python train.py --experts_per_token=2 --hidden_act="reglu" --num_key_value_heads=1 --init_std_qkv=0.0771 --lr_head=0.0127 --decay_shape="sqrt" --max_seq_len=256 --doc_mask=false --max_steps=5956 --dataset="wikipedia_en"
Below are experts of layer 8 (counted from 0) of a mixture-of-experts language model. Rows are named router (the router's row for the expert), gate (a neuron's input weights, with its number), up (a neuron's input weights, with its number) and show model dimensions 0-127. Each number is 128 + 24 x the weight over its row's rms, rounded and kept within 0 to 255. Numbers have three digits each.
After each expert's rows: "gets" lists some tokens that make up at least twice as much of what it gets as of all text. This comes from a sample of Wikipedia text that the model never trained on. Tokens count by the router's weight.

# expert 48
router:122052124133130119161095144144190127109104165069090124087128152161117142130155088113093111155135122121087083110152103141104110160113131137112109117131087138161095109123139145144140150104133139136144122125116167143120127162138097150139140111122133165096182129133133133165142142126110138127152136136118151128159102152170108109119134110109090167142136129099157113155091120097114154149158
gate0:124081142116143113172131141108128134168138130112142133143158114130138134156100121127113112167128178124142136117134125133106129124120124148111126136223120150171129164118143131119161142110113131126157147108141124107178146105151163129140095134098158184153114139109129134200115140161110138145102153177162116140132111107144118131125124089127120076135167148136149139147169131134153173094105
up0:186132146107101127122164126143130143119114122120182141119140129141116119162145130151149168121120151152128149138099103113136094117104117116148130136112124165118157143142098144127128076117167139145107106146172171093140164150118116121146106151121121131111142138134083158126182123190071126128177119084082106139146126132103097127140105159129124129152099129141182171135091094108142119119131
gate1:126144115139068155125132155126143135174113096107159156149133107150166137109178162123140157085114145130118142075142081110119140158119133111116116126139110125157107096093108120167172183117118130163115154158114149105134084143110112135137113135115115099109169124120115104153099112170102141101133127113091158184154106103122112094146071145121127108108108138125154132138129145111161143139122
up1:098108130145126136120106175138157121147136091104112118102102099132140105088157139134146106095135135154163082129081115124108147120122111096162152155093110143111130092096141159144169140114114137137107138119093129103166129131117111080124080146143128138133120148075101083144103102128121085101144130116110165128105089149134119114137125123115142120152124171119149162196142127127143160181103
gate2:082162151157130122112120149134175124138068158107110130078122136118113131102104127113141119169151112099120131122105146146123159125120127149104124128143116117072135141100184118122120152118134127119106116127155113160100108146117100157152117118173114147180105126170134140126155120137121115117141120160158087139143144146074145153137081146048166128110088121142127112140158089136148138117115
up2:167168153098116110152137121125098112105165100142107103122145107115103207102160142133129193084105163135179081154125115108131120145129116124128167116101137146136113106151138129168171128111128138125150151133134094105132096130102134097135140139120100091113114148098152121123142136092108124137129132122100180133106162090150156140119150164139100101126138135084133107135122121112163162146099
gate3:119137065114125113126138127153151118103115136122120183071131121111118122107152106169116138109095150118130170172093133156121121126141140109120115099072110131120109119136154111129127091140135117146159118134137123092108174100145094118134121137143127116100119155127134077136143087106141087119105129129137121194160086143154115143120135097077163146180101155116103114136168107122119127102094
up3:149152131111124131097131102161101130124142083154152113157110152134091117083162138115121098115148126119131082127118069102129092132138098116152129154127127130084142125114100116118132136101124111109140152141148118112134111137072075145160180150104124129148104137069106160099125123133129135106149165131121120126091146075116156130121123164163113092057150115134119133172107154120138120101129
gate4:107160129159151113131114111131106151162065156098122145125169170154182122103201092056101141085144119102155121133113136152155165093119121136110146143157153128165126130154125098137121131122148111136121110147135128151157118095106172123123137112125147127178130135088139147148147099132128138145102140076074122138127123152123108109134144124156138119144173122151128107134120122099147136125126
up4:122144102134102100111118121133103168139091131109067112121152121110136140087145090193142132099106116140115116111118151142125141134168125104129103095109140125129148154159115115151104158113127110117114102127147115134187102107089101152160116100136100130163116123065128131140127106155104119137094150073073145131098128135153074114144139122145171156165127118150115108124123139095159139130156
gate5:118124162081106146168127129140130137136117137115152086159103074149101104084134131087139091097121126109117084115123149145127161168151141175129098155126113110110147124150133126103163156099148142094110133127138102109122162138083143113147185091123128121140139135124107110126142117119148130122145151138181150139129131122151178090149138143133079072131108126145088105083092114143121132148105
up5:108140136100082120109086105124135129137118127154137141106169153135136177099159098163097162118129148158156112116122096145145141073151134104145189123136107146115105142143120131143118122151144131129130151149143103143100118138097120159113077144123117160119140117154164145116091102123143124137140128098131153116116115120139141165134179145122198141091145146109100153134141155102139093054158
gets: " |", ";", ":", " –", "–", " -"

# expert 14
router:148126109167078106159127051112149129124087136075112107146134137176084165109139112126078091117148178123117172092115123157114112138125172131101094104132112151129094134105108150155120138111127160134140131127106132145141115146099099111188127113086141143113139121143161122134128132135121170163134139102114147132124118140143112136089126107123078130113143123114133150170126151123087121143119
gate0:084141120163116088134123125141143133154127105117111137090123135110146152113115114082142107128134112116161129091118159095131168168161133120108102140127106179167143157111090114112124132124141155165122124104127139159127169115120127168132138118091159134150119096096146168135100160175133183107167148122159128092100133143129114139104096068086142152094122140141138091117162135099111156132138
up0:142144189077145144091122124132090158108102132073118123128119102130094107117082139122130163104125126121124126133151135149119145132134108103123093148120135099145126113079107112154189114106122111113106153170115159140137128138171146165110137154106117130177122120167145123098175154195129141180103108152141164141145118121130114113107122165118134127142122144162127136122090128168153125134100
gate1:178148069134085145102151105162096146132126143113092114118114157141158096136163167129118158146188124127125147100114136117108127122129118144103072142106136128133106151100114148130069124146119134124091085148118119097098123144105147145121115096085129101153139124086106142153130106133097144125167153093109133139149080176142128125149111096131118130113089162082146127150112118128135132117158
up1:157162087126069142098143106151122142157147116119162133121093119107116098126099150133091154129166152101133098110153126154170142092154139148095075139128122137098124138108147139125145145157099131170083089118142130104117115145141136128131129122099126122105102147052106139140126152114085138136170120136163161080169088158143104127129093105144122095094133158109119110136130122129141153132142
gate2:141147150153122076132123123116127125158147141097146122127140095131118099103175149095118110098157177114130135135145098119143098155128159132098112116143131121123131125090159121129105160111112185103151130132127119122159119134089134179164121160111167112147123139086129159131107100149120137142112137130108179102132094173139109155121074113097064117125119145185124187132122149145123111137142
up2:133165152116110108141128124134084121138104141131121146124152083125132143129161124112143109122108151139110161097157136124135128122144152130114113138167100140110123119137130137076148114156135117096150134104114135150109097131056145170164106158118133154142111174077130142091105137145145140140101108161109114108143070132153136130157028117119127099140138112134152159144163166140151118139164
gate3:133144103175099110108108128122167148130124149126100123151133101112129108127142106130139105082172139090107131120106116130123183153142109139133107157123114139098101178144134110123160070147157126123111146124106164142105109134156106153132099080119126122097112103105131147177098127132144154217125120173135141120148092088140104132133114129096140131119141183088149113134156132128116150154130
up3:164146112101184124123113145135116066167135101165155126110123106142123159143107080158114103132088122144093093105143132108130130101130170138166116130136180129133150113133128167136125179061147105132139137144140104139121134104152131109131106153116138122154143124138143105113124140071112109146162155095109165107150125112126142117118164164136140115134148080123091134123084125151087116144154
gate4:060086155148164128120106138117083224131095125134132118128127130111074144133119091123131139127156156118130137091147168099094155169140151149174150123133080135150122123104105120130122112111116143121114166137124101146130102121120122120124139082125165161102118125128129112134121132184120103115120125125096113092146147114123075128122163118124132129108098123131169132138129117129108156171098
up4:104133128086124119102129115122132100147102130098133089129094122156145169131150150126105169126153091138133136141133119150114139100099096078122157133117170109153097160132168130148127112170136120151182133106156132125106154128111095106116114148103192165141138142152133114116141135155174111127149119076120115120159104120102137135103177146170127108122090126080148126180145089143140114101131
gate5:193108163152132093119096114087116139186126128158129123145125128151134147129134076149119128101160161109113078100176112129147123135136133123108122164111116159131138136143125136125154070124153110159167124161143147125174118099163117116135103155105150102115157128100161138143142141170162133138089160089084160094120137117152130132104113092080133148113137123143127130138133149135131133140172
up5:143163098139163134138122088120135120129164114118153111118126126137119074156083113138139075127083158119104146135100113136100115132166166111123152098104123135152112121178115123114150113115171112118160178161155116133178112106176181107128121131123168166107128144129140119125142078105149119098151110157152117101089118165144147145150126132144132086121157132134139119144102135100078127124139
gets: " and", "-", "st", "it", " &", "ct"

# expert 57
router:144111116127118122169096131126171140103102118106093100105120127152105139105181091158109105163137187089101132115148115138084103122087160108126140103145105114091103124115134140120110120123143161130165112148093139163161131162154109110131133156116146137118151143115120085141159139119074127124135145145110119150134121156178123111106092084114114137144171151131152142164128089107109174136098
gate0:137162171136118150142117116138146137099125147141144158116126151150155143100104088148152114137148116158141118164212147150156155118133118101137115103132119131111092084128136139150158119071142128132149117148116150115149145145146160160120176100142169162130118135148145152116161144151127132173139179101108117136181104102152135115125129163111113147085136084094077145138117109138128117121156
up0:137118105155166158132151135116123123173111144110155097125141095118067115143149168095111154122123142094163166113132146129157106150137158121122156137132142110140130118114108126121142108136119149145130102130130154118109140121152135137119129085117098129117103097156129125159130139110121153115121141155103136106179140164139080140140029137141157073134118101176134127096108068104125109152099
gate1:081124101150157136168084149130155142102068118117105164137130116121115131088178118129105134110102139103137133131159095142109119141137159127135153172118147079107116136125102149130136138145098154124142105132116107145141137109121159123148127130158095100111187139111128084127124149141113126102142211146131058159103131142078119111103137172126121165133138143106125148138131119100107132126137
up1:104127120102174097117132097165078133091133135120123076145112150140134128129164137106099137100142091137115168156132136110112114116166138136122128109103144166196110101150118144118099104112119118126130093115112121097112161148156106109105134100118121106102156152083138089143058122113125133121095120142119092117143135111129076095142168085157154145093113124122112153114159132108135095131110
gate2:123114125155119127113099135080125155122160138136146114112122145169127108089134130136131084065118174122103134170149118135096141113142161130101091159116134139179146127100127087114164126126104150135131129161131116152105121130105141130118152105135154160094114152127175089126101081110127150163125123128171154144157119091096077153129119131138137140135144174146166141143080116113132119115072
up2:113160103134129114127118107150147098136134106137120147166158096142199154146151130136124151131161131134163119123143135145174124100118148140123123147139124143095143104139143147185071149173126122117140130115135142095160154095165140125104150175124078115165138104131134166140091106105065126102166160137123129176088129152126119130134114140105108142157122110136134094097168133116156102121149
gate3:165097139146185129185144114111115088129108128123056149125161129093088141139125125175160124128145175140125078115170111119110133145091132120142083072114111138148121147116075125103077103097133156135110108138122125125129146158086122147164107140114115102138133152137139124139149106147092147136135125082121124141158107134092145121145114118118127104085125166134146111128143137137102154123124
up3:097123144133091119081163106147159143121150127150163096082121143133115137171135154135146127156162080129123093120155126135147114138107149120184158143110174102134110101114119132154146153153128123099145167128130132101147138109150164077118188134159115130136090106102095134139142137113153097154122139082169148152122145164124125126076143162149156129145138137136161119133118114124138083160146
gate4:139138152148157128069132165175153138144089099119125139095134097123135102107121124136079102143133126135124142121115124132139109163117111107118095130128068112122118127133127132135163137123105159146161118119159151146141156062105110125108145137129111157167145115118162126142187146096128123086121104113126097112106144108117169149136130116086118178147158142096132126155053149099145148155124
up4:096096149216126138161080118091099136136127129144146095140116137138132120160101122118175157112123069119149117129132136124119144127111147132140147149118141162123101109141086147122110126113125123116040146119141110110118093183135131128152126161114148067119119134150125139139100141149124104164135103124115143138157124152124104132104111164127113109124087142173142149092162106135141123132162
gate5:083116111158111117164085140139139127132148125132091162120149119128132114104144125093105170149142109122095110159109133147126157168124116160148162108112108107152151097117118142123147113128104136101086115135093134119139119134150125082099110068110164123101173145085098098091167156081131136114153142170130180153126115125106114131141133086130150118147117145158105108133103111134130132082077
up5:177137168105149141108144127131101110160131142104167122143142166143109137158107113105125086104132092119117172135120113107126132110140106115143121156129138117133096180166123166141115130134181121149142157113144139185139120136105141144141127171157068132172142113123150163159103143162138124106123128094127100140146092149117173131137139121089157128125087139072165085103145122107119146112138
gets: ":", " |", " /", "|", "aged", " :"

# expert 31
router:143134136174116089153093133130130161071127139106120108122108187144104146136107085112111123124160137104106139114134108139109097156116134087080135141137107134124114078124130150123093133089127154141142114109150140162100117140127111138115100130105148149125142120130145117111151127151122160144130135169138140142198119178139116121104119145116089159141185143082149153157106126127078140175096
gate0:157086120101097154172153163161085072140144102090112129123126168130130130147132115101120157088167139128151062120138142117148147150109121163112110130118135122145126123116159125146142082124146093159105130118162120131138111114134142147127115131123137106079148132114190143119094078129112140106149109170133096154178081102121122119120140132118135146116129141105171131181126149126121120154138
up0:128114134100076152183149154155086097152136081093149131117106143114134128138149134103101134088132140150181079127147120093116145144132101135127152126098138086153147092127134108142153094096126105175123116109135119162146092132124125118124139091137136109098133130115203149129140110144106114114122123133170110128149096095121131104107132124122097163152124156113123164177138181151127102117132
gate1:109141106159153166111146133154117132112132165121135145111119141155137097149168142100156099124128112117155162120137175139126126162104147125132149115196127154120116131153118148138123135105137129136127154107147153139143134124089117124111119064138133137108127157161107136114130145136061131133101128162118199105138125137155163085155138139135110191162154112090144141084082122166119103114118
up1:123117097133116112099161184122133124165118090095149162109130167123150138105148177158125164139185134119103125156123118122151138092155153192111133123131127157160119136127169105160130157130104139137074134164112139141129120145148131144140140156118135156123102114140142164154146123109165134094136147132168083125184111114100132189136099104135118119116136152176098137141122128101124125143117
gate2:111148122164133141114108107135097179153120156098130161132123096108146093112105127141113103159143157120115117164114146119103127148130178145145119140176124111107122111177141126153139110120152126145131096116095059129099131115124131159100086124152173104082147124066107162129111153144073142110096092112103151111119100154124122105102126130114128140108105088115083139119135154091120120142133
up2:148157120121131134148161091145149131116100106086135135143117115114113127134108129184092075140185119119143135136091151151144128106124146092118168156133118074096148125141101144151095146132122149116122126098144109140152126105128158137142111173120102122171149106133083113130095108130113103096112164110095107125156156146130095128108063154144102107153131110148160165078131115129091093115123
gate3:107139168173120128148117160159089122183131114193157080123087132105119123153117129150106135121104077127143122143157126121108131139139121111110149136129109172136139155097127146137097123164141143120148131133154135155142087127149133153145176109123124120140132138141117140120152108088113163118129168119167137148148160152144093133158092126120130122102141191136139199135133096107103158128165
up3:119176151126099135136123148131138099113129132108121131153105158101104137101090111096146167139128130056111108141118150153142108114144096113114158089120118168141126141128148153101126134152138141163105135142122156130171152147138151161122132132131141094093112202146135092081132127122114167155105150146138100100114143070163111137083102143157128130181150143108127136155121139111136158162149
gate4:110137096122126128124115113135129117118111111162144165134129178115152121163080114149125137149082129110129097150164109118115100114082130161143127129190131097141114146167166093115117095140126115142127131113157119136153085145153148150119134104130108157138125110121080125191140113122128121129134126137117166134169083104109092135087109150138140105128168147091127157100098075139090138173104
up4:158126139084140159122140072155098094163107109135106136131075149121158144110138120125134154084123116119141143119142130135177112104120109112149113124152101143117141103133132150103147135105149123121072142152075135148117105130132107150112152135102102133120144132135085079159163157059109116160180102111135117120159134153122112157150129113127140142107108087124164146122130105099094141178100
gate5:152101122096100129123135146106106116115112130120118102131125152115131135131152113125133140171173126142115088121104129143179132152080167131136148132100136149172102091128151104147149143105140093120147160095123075176149113075117130108135164152144181184114133121091098084114158121121127150111124103137126192095129109131154154125121129130167121152112127131098097158121141123088122155150116
up5:131125144103098184126182113113176127122126108117110138127125148145148113106182161158155134119174111112102092124111143125122159152087134124169140129051101099133148041100117137126119135153151115128098130112162131105112130138136116091119097126134123098143128104131105134104145101113168111107123115129175148143140136163160135128147091119143111147154107128137095096090118135154144133126120
gets: "s", ")", "\"", "%", "es", "]"

# expert 41
router:164136082141109099150102115159145153096132138100113132105143156155126153127142115120107116121151141089106120082133120158118089163094172101131094121137119130125080110106145159154118150100146159146168090134117143155120110142156086160133096161113131163141157146112145106145182124098130168131144157147130131161140116154153105115129116109113099144155145171090120151129093136093092136173131
gate0:170108137142069095113124137119119138106122084150164138144115143138118148151105125176125129130125189133131140139141112131168117093142161142084115115127084103116087100136129128136143098132102136141116136105150118140107107134116131157166084105171090155095138129082161168116100133133135137077126141113138116160137112180084161147118105111124108123111187115120161135115096132115150100117129
up0:105140119123145121131154111120146120143176135152156105111097159108147140146152148120112157109134146133092077118121086131124116138181144127098085097131069104136121127178146107177123125156117096174098140127128160138081115102115145091140131124122125112109136176132153115097088144093162126100114138141083125152111128124137136139138125133152131106168193093115148156134148135121171129157112
gate1:170138153159121073121140104140112093112121108123164170119139149135126067103091096163118149156135114111150102103167127132144128166145168123096092126133119130129163126166138089133108136122126140142115097127108101142133153125136126164128125133101131122102148115123117136108081125102117181171129128067097132120102078116098129096096126093151110145117153092140125166093142134093153150141133
up1:120115114134147156141150096137131110083125112132072125110078100142131092148114133119102132125072107093073130093135112103101107121100156150139132143102132137108120186132078144139091155169119156112123116152161120113145131146175115129141102170139131085138119121131129121103121128169144098116100144120157110134161174141136140154136166111101143116172100112121137109119171142143084155107126
gate2:110122111117154118131078095102120114129165177125148108117145127137134161127084123132130149121121120110162096139111078135122113105103142117107107107102107110165139163115150142154063173138149114105118070143158119105171149145113126085120138151108144130138081146189164109172131112121139141100139144123136112139175131138129123122102136115102126148168142130096107083103103131140107130135083
up2:143118108115127139119100142112120130144172114101138115143148129123108164120123115152113128035109123128143132150133114127164120127113191147118123081118118135182156120134145147125082135165110123129154057139120134102153160164082133080089156115115116137140121137146137132158174116082115163127161123108118083097124113129125132099138139104109144128149122113123085137126120174141113119123161
gate3:177150134136089147148096063116145105137137133162175122164138102129120127130122159086145104104154120159146061143152127124127117142118143103111159131158120112190115095130107148154127128123102141118112147127149127117104150120104105131158187165159129103102104130135130102135153153102109154147138111155166120132136173123187131138090098124133123131131120164157117131141101134142134150164090
up3:098123121090108151105110100129136117102165104162129109137112124136114159145153145119123128137081132134143111182145150117137104117118132157148104162162108137176107121141164129150171098142170139148139157156128153127130155111121105190125114147134152119127100138110126105098084153098176123128135131116171136119127100137173150151112132158161083152102155140108108183132112113148173083113104
gate4:179141109157136142123084132140142089124139185116136158109105131128158112118116111104125154156176146124148154136112130137143149134120125140124094138160092146146116109123134119163133109122088118128115140101106147137131107151109116137152140185157160122150103149119119099154089184137120143181160121152086140099127109175113147129158116130117138101132117092072110155128161075119083126098153
up4:117110161122137111131098115101130175196125125120156121159146169136115151158125101130104093219082087126149097129171098134115139139139121150137123134114146090120135134109150124136111140129125135115187116146145096123118102124110145115135178106159134088066146123136128185118091146145132157133134143128129105159134140108094147134104104114132121141130150121166149093105118102137127135132125
gate5:121134057151121171141095148161095131106117153163107164093134125115115147116136102100142124117165116128126150105199121116136087096125102117110100153116144172144128133131122104169106137138132124106102066135100086127179173143104140075093104091120116118094159129115122135158101147123138153102116140109090120145105104125154158128101115116133119139119115113110128140138165120140130118116101
up5:080125139090100156140152089137145128129123134147154124114137138133118159120118110122167133142119150116095142124126139142148100107138102073089152109133130137110105102162168117144160120132170132157167116092055109126118191138133083112102103150129119092145117172147079129135146148128154160138140166173128127158107143133116118104133089131155136143149084108136109126132113127164134127104173
gets: "\n", "  ", " Ad", ".", " Jo", " ad"

# expert 47
router:150114072136109114130103121144148158115126130082095096136173144155089131111155114120086112134152133121102139091161118175121105137093156147134119106158123095113097145090119156134106144086165159128147095109144133170105107153153107129128127126106170121123174141111137103115166114115107144136184126120124128182159121123127102100152121135101129123153152163100153156158109131135114114184131
gate0:074084134114177068114116131107131131112113155152106121097125138133112171153141091075154118114143127124108085159082141090122127148109119151152197100125142139133110134124131131133116136109114158109118120136141101155157125125118114109085129153143142111152097116136151125138143099115128116109083097115127175132158118147110120091159164146147160144118094145155159148132084095150152132088127
up0:110088091125118124073207153124116082154152111107098152124129146111147110139084108141138123117062145134107134147113158158102108143116120125126151116116125129164136133144136135113108144148124112128147111114129136121156151120119145122104116126135099161091130102194117175127098150136124125171145115134166062121161126131125099160142101132115119106107146117111105104169176143149150148122098
gate1:127155145120121107139088121107098121146122129148123127149139138117103136142125174112122093133165122147141130130153107096122122141151111130141189148121097113122122144068155164118147111117104109121090138110091134106119101181048111108158135168108151121065166126094139127112129126110120112137137138151133111149072105130141156157122110111136151166115113108122099181135115184116121124135160
up1:117137153187121134140152139134140145140098132115131146145121150130150147123154093142136141159107130143158152105141066135122094149104132115061092122123154135148186133074081112126113129121097125132094117118142138121141121136156138076097101090119106118105106157141123117109145155095093100108174148130096114092088136145134122189108125160128117136132154117157101126149090106121139165139120
gate2:134075129090119131124105143152121089111144115162148115161146166136144156095135112149131141119142110149127082140162127113091137132106145142110130087153088172172124129140150064146094126140148112124136164129108145124169134175106142134146160140125066134134138114124130127175118078122097113136138121143141169107118095125112187125124166162138153103094116130142134172119143114140095149124126
up2:139064117133145126130082153137118086151152126132120095128142134122133121112147119147135179075109115142077111136133133119110134146149139108083143130102123155165121141129087106124070153121134108102134151127126158109149177158091132074162135144129122107137106085083117149198108116128112105101144120111134132087116115120137130166094171161131142142108123114153126169132123147123098136143115
gate3:121127102107141160093153114146135093135083159147102149102135083142139114167138134113086134147169139112085132090168108142149142107081138117124116122150123120214134152125123132146135125122100143124134109114159116095094136124124146126088167134149159116107137083141127109129066108158136135143117115101080121087174124095123126128132135070131112120136139118079136132119127133144113123087125
up3:156143151117130166166147128137162112128142095131138158130161125127136162144119150145132170139082102158105155170127128109135083159108142142131095123141107151152139112111114104121152073164144108127089110095096178113129110129157121152147107159138123106113163132112153123132122144150123136141059106133159128195154104154133126159107132201104120111144139144136106098112126153120113133157142
gate4:112160131138120169178079134114110145167123124114128140138132136155131102126182119101142112101118126110139159132149113137130075123126114141113129070106118112117145093146180144184136128160137140120126148085123112113130131102090116139094142140062098147078102125073134138141077135144151130124137128100138137134124136137112101124106086108160091110110114136081114139131105166160122151148138
up4:158110104133155121086151150134164122068119136147140114116108184125065100131106107158085147145102109137123098175093108129140140165134148156123104158130130132107119163100133109109106088101143133137150097165124139156140116127133131116131088120163143102144157131163140111106143169107169118137096124148100162126162148148127156140177149153139167114157137110136129100087118103094123139132110
gate5:144087123092092106121110086110139122099144172144133110114172141127097097125128097086122107159156110138123141131128137179088143092129140115103122120161112124138152105109110139151117109108162114119144105152170167148111137132122105123115156118126101124140139142120135101116146122137165133153053154119114128110185124147165144142155190117110111131171130111075121077125135120158137148140158
up5:145155131186151139143147159141110144151129106124139098155091114116148131132126156161126119087096125132140113116102118093148127189123115116141161138089141129118093107192131123110142145138111156133090163104082109136158129112114116137152097138155152125107100121117110165134105138099086129132173139143111138158090101126117128121121090127134140125097160159194138184119111093110113114126087
gets: "\n", "\n\n", "\n ", "\n     ", " name", "\n   "

# expert 29
router:144082138106108105129112131130158136120138129109128107095154187148087141143162095096114059106169146103107106120123124173114105148124153115109109117169080103151116121136130147127102152105141157148160150144135148162157101156139095139112093128126136148127140148127130117113142112134153155139174159117114134143164146129146113084138087145115099183160184137109132120110126152113088139138113
gate0:103126112151131102124121124131108132089124173128108107133109086115129115114090130111150133084169126129076112121147111173114097146099108122174153088109144099151129144130122130111114095157112153096132127171152115120142108118116119126099153174146085143165169146061166130112144103166089115140071131154158160127168120135108113115111163130138139109129141146159156131152138134162111109139130
up0:127142116132143095121175168138148131093136170146147075146148127148145100114088147125146146157083140120128096119125145115139150142135133136136136143130192096160140129148079108140141108139140120134075146106153169101098108122131130127138137145138115120189155168115120128115107066130083150100116146111125123118131142145120103140118120122154106132113131171095083077089109130144138181120113
gate1:115089146156108064156146110098147099092135144134134108142113116126125101100169135109176113107171116110139071187113128149121129136090137136167155123128099088116091134114114137125152088145135127108128114145121139131144120124145106124148083152141091151161147161093095112128115099132123122091145158146119134120060115122154122093116148158162092135136128145116139167109138110113103159159123
up1:117157153143134148139107097115170166141123119131149106123172170079134163171158150169082123099085110132116100140148076092101127153077165138118150090132138097152087116150142101143133121128181126114185128137111146132121131086096095105142091157128132162134129149157136140116107133111151131116105123142117133141124138102130159145124101147125104127100123128115157144134159140127157159118083
gate2:154108146101119182097146124128148161172137152057145160120145125149139134111126157156076123118115112122093111138126119154140117131133093064132095080168123127158128120129160194127137184128116109130094116174149153155115143119123098120106127153136091136137148155138120123128141164152132129105144127133135130151127120171117104135169140168141142173110129113150141145137109144114142109132085
up2:165103143134078151078154130149148147130135121134145118117150169120153111111125137156138115153152143112151181147135160113156119130168132070172096112169124168127135151131135157102119138120165118111163127160122153154118092108184107133149106132127124141149157157139131168110149128103164135136093132113083110154126134145139123142173132135113164144136104152130121140095106098118132064128088
gate3:131110139101119124152104132133140123159159137105131143147127134109132140135144134109139066161094130128108093110164168128157145138149140121140085099125083085136152118145136151120158141093140167144169153141132111106176096166105098159115132155149123121126120149169123134119215126118125129152146123115101113097115114136117153154093105129103104153118154145135057129096092149165135134130105
up3:106111126132113150112126124122093142084137103154141160127086121177131158131098144117091086104094145096123100124121158149142117103133116130117148125118108118097125190188120136145120130136129141109143177100124174134142115126120091108098099126143187127105113152108122148081087131163117129101127087126140155092157121114116093123135163136114132086196128112138109096128106140120099127152130
gate4:105118160148165153155125138094155131102122150167113117155130099109090134119098163147137190107119145103145114123116118119073136121092143131149144095089112069152127125130112106131117138119095150146134139094140092159134121135129137126110139100142108126107149109128161112114175143103122110185103101103153189108099180108139118122115120122171101119135116110135154144132105162163077133119149
up4:120126126125154157123108144130146116114183162106119122142124140114093136160154151164137123155121105087118158138134116144142108146146086085155074069159129149169132150123152130149118165118116140098131151138056116149130146122088097102110087086125103141171134130121127136140116095143147108160115154122104130166138134151098119103132132137129164118131157123143076120130100120072141116097094
gate5:113139129150105129164122152148129152135139145122137114168133157139114083150139089131161095080153181100110048151133128107146108168118136108175121169079125137113115172091118121126102105144155140184120128126153132100145111108157152122133094143141136120124120120108087130135099138133134139115144136128136161116136127123091135113159114126154130181164128148104128160117110088114077161127150
up5:117140109120130134137123152162122148148112143148118152106159143123172103128126160106176078122165127097114103127131177104141150149122146114166131135125059129105159121136138138126150111126161161072137124171145142118108086130202128161096083138157084141135122154106146142132119158132121102149110154123128099088150124127130146124134150096111147104165132134122117158096097162102091142131119
gets: ")", "-", "er", "on", "man", "ler"

# expert 27
router:132105135121128085104132128162144158137142174094117129110102161156082168120126102118127102154158175121089138095117098130098104139101158106107160119137102117145086105130128147172143174120130154160145086166126110144125158138140095155150111117075132149090122141130128125115182125123149147154120114154128122170131100143120148100113114125101084129163185139111150158151095138135129118135112
gate0:134097117102168088124102093160151107085160098133093105130155128169167175099117140122150132136168108138108155109107122122106079138122101115122098108142109165143134129138130148149138135136101122176108147086082121116148136115105117095116160121112108119132099110156127106083158172166114138141171092110104147137118169144152166134052139140128116120123133121124123097141121137135129125152108
up0:109134129116136168103138107064084091143103103093114111104183106130130143080142128054147140138129117146185150117126137151120111092117140116152130127112132130091129101078096112130117127109131110103136128135128124123121114125136172121144150189148149130119110133143122144099118150096088131107110161113131127152141107155134151141103118132147129147095061147127166133156140177151108153139108
gate1:149133121182101136100164143119108131164113095126110160147097151117109126136127173110128122174143079103116083159141105138129119148115130137156112143145130085110121085122147140100155131146136131161134105144102088137137112170155125119105097166153103142093153132083128156122153099128112100119122151130082109169112091157094140099126121129119131122159133137092129170109142089129131199123104
up1:138139125147094150142102108172150076140143162123120095107134146136150139131144100084082137113095141170102145113137146124164154156123116119124137122114131144175135143156143100123146118129142128126126152128140152113106122099102083135104098076104138123143144147147139116197095136134160151153154099171136146061166159088135146096135135109127118117097097130140160113140107174128141148155148
gate2:150103153120134117126101145119163118140101129110163161112112107155105149122114143098136137084185124136143177118131095121101100137153118084126126111099125163161109124129118142146127132156130154140133116095103120164123159134116086123136146172105128119081111129094123104119131156119132147156126165112101087148096105101161135136135123153099076131089163130134119142169139193163169091122101
up2:149118100137108116109179073119071154123130100147119091109140136148107099118185099122122123162120085141127117095152164119116148094142149163127125159168155127084123147110134100108114106110116113083136144142105109130111121130142139168140110116167114121130130097171139126127132134117122150066120111110160132103130091151132117171167165150121150143149101122125137109101172100118087150155149
gate3:113089113163128119111148137113121146111120142141158155111128124134132117160128131140126101125130140096109137118077128118137052123143131141106102125093118133145056123148115115092166103129091130134147110130098124169104167155124118093180133097134178124126120117155171149079143105112119105148115169149102142164103113136104142161161111148160102122118151142094088131134086132109134140167107
up3:106082089085152115117174147127127126105101162172083136160142093130101156130104092141143135108127111150110135150133088098110118129112100151165134161114164155139085143129133111107168155102103132104156088140146102135119143135138125122126166166092101122098129147120163111114121195106134140176128133121128134106107112119164086106150145125141097098124127166110082113143116128141103128148106
gate4:108143137104123146129146119106166162119107124159173154134091138142097168122141091121120060140127125119110142155108126123080120149134135164164135147124131118086070082128137155124132150115126161138110093154112123104092135095123131117149117169108104136101129110123132108148116136127162124145122091114107147155159079141121146086122148139119099134153087124166129139122131111073067096099113
up4:144128144104137155131124111080114155111057151131145150121144083129134180141104130094117077144110154144134165114122156100084120135151115123157152114101093131130095123129127084139079127117085121117130128152099138140099109119153153170127152108113110158163129113108142132142180113127130128131103116097131171170170103134109156148172159113133099124099150126117120080134117113163134152141124
gate5:117139144120181167144134107130099119138084165102151121104104138148103130118121132141110092123124113063147112170120123114150120103123121155149098093052132128154134100131114150132108102127121126109133096133165144175137198111128127097143108113104163171140126146106132090111150135170121126120128119137117133172100088121104117117129168075090139144115142106115128167146107129147117121116103
up5:153157135134136126114125099124110154149104118154132128110151134132109157088134099138120107085174164122123102118114113152133149112101124081109145149101140123160146095149059108131178137145094129123114103111102117138136119149147147122174157078158117130111139138098071109138128137136144120109111143153128108103139082133151107111043132116131166167118140100114137108167107171139106130140145
gets: "s", "is", "es", "ts", "ort", "ers"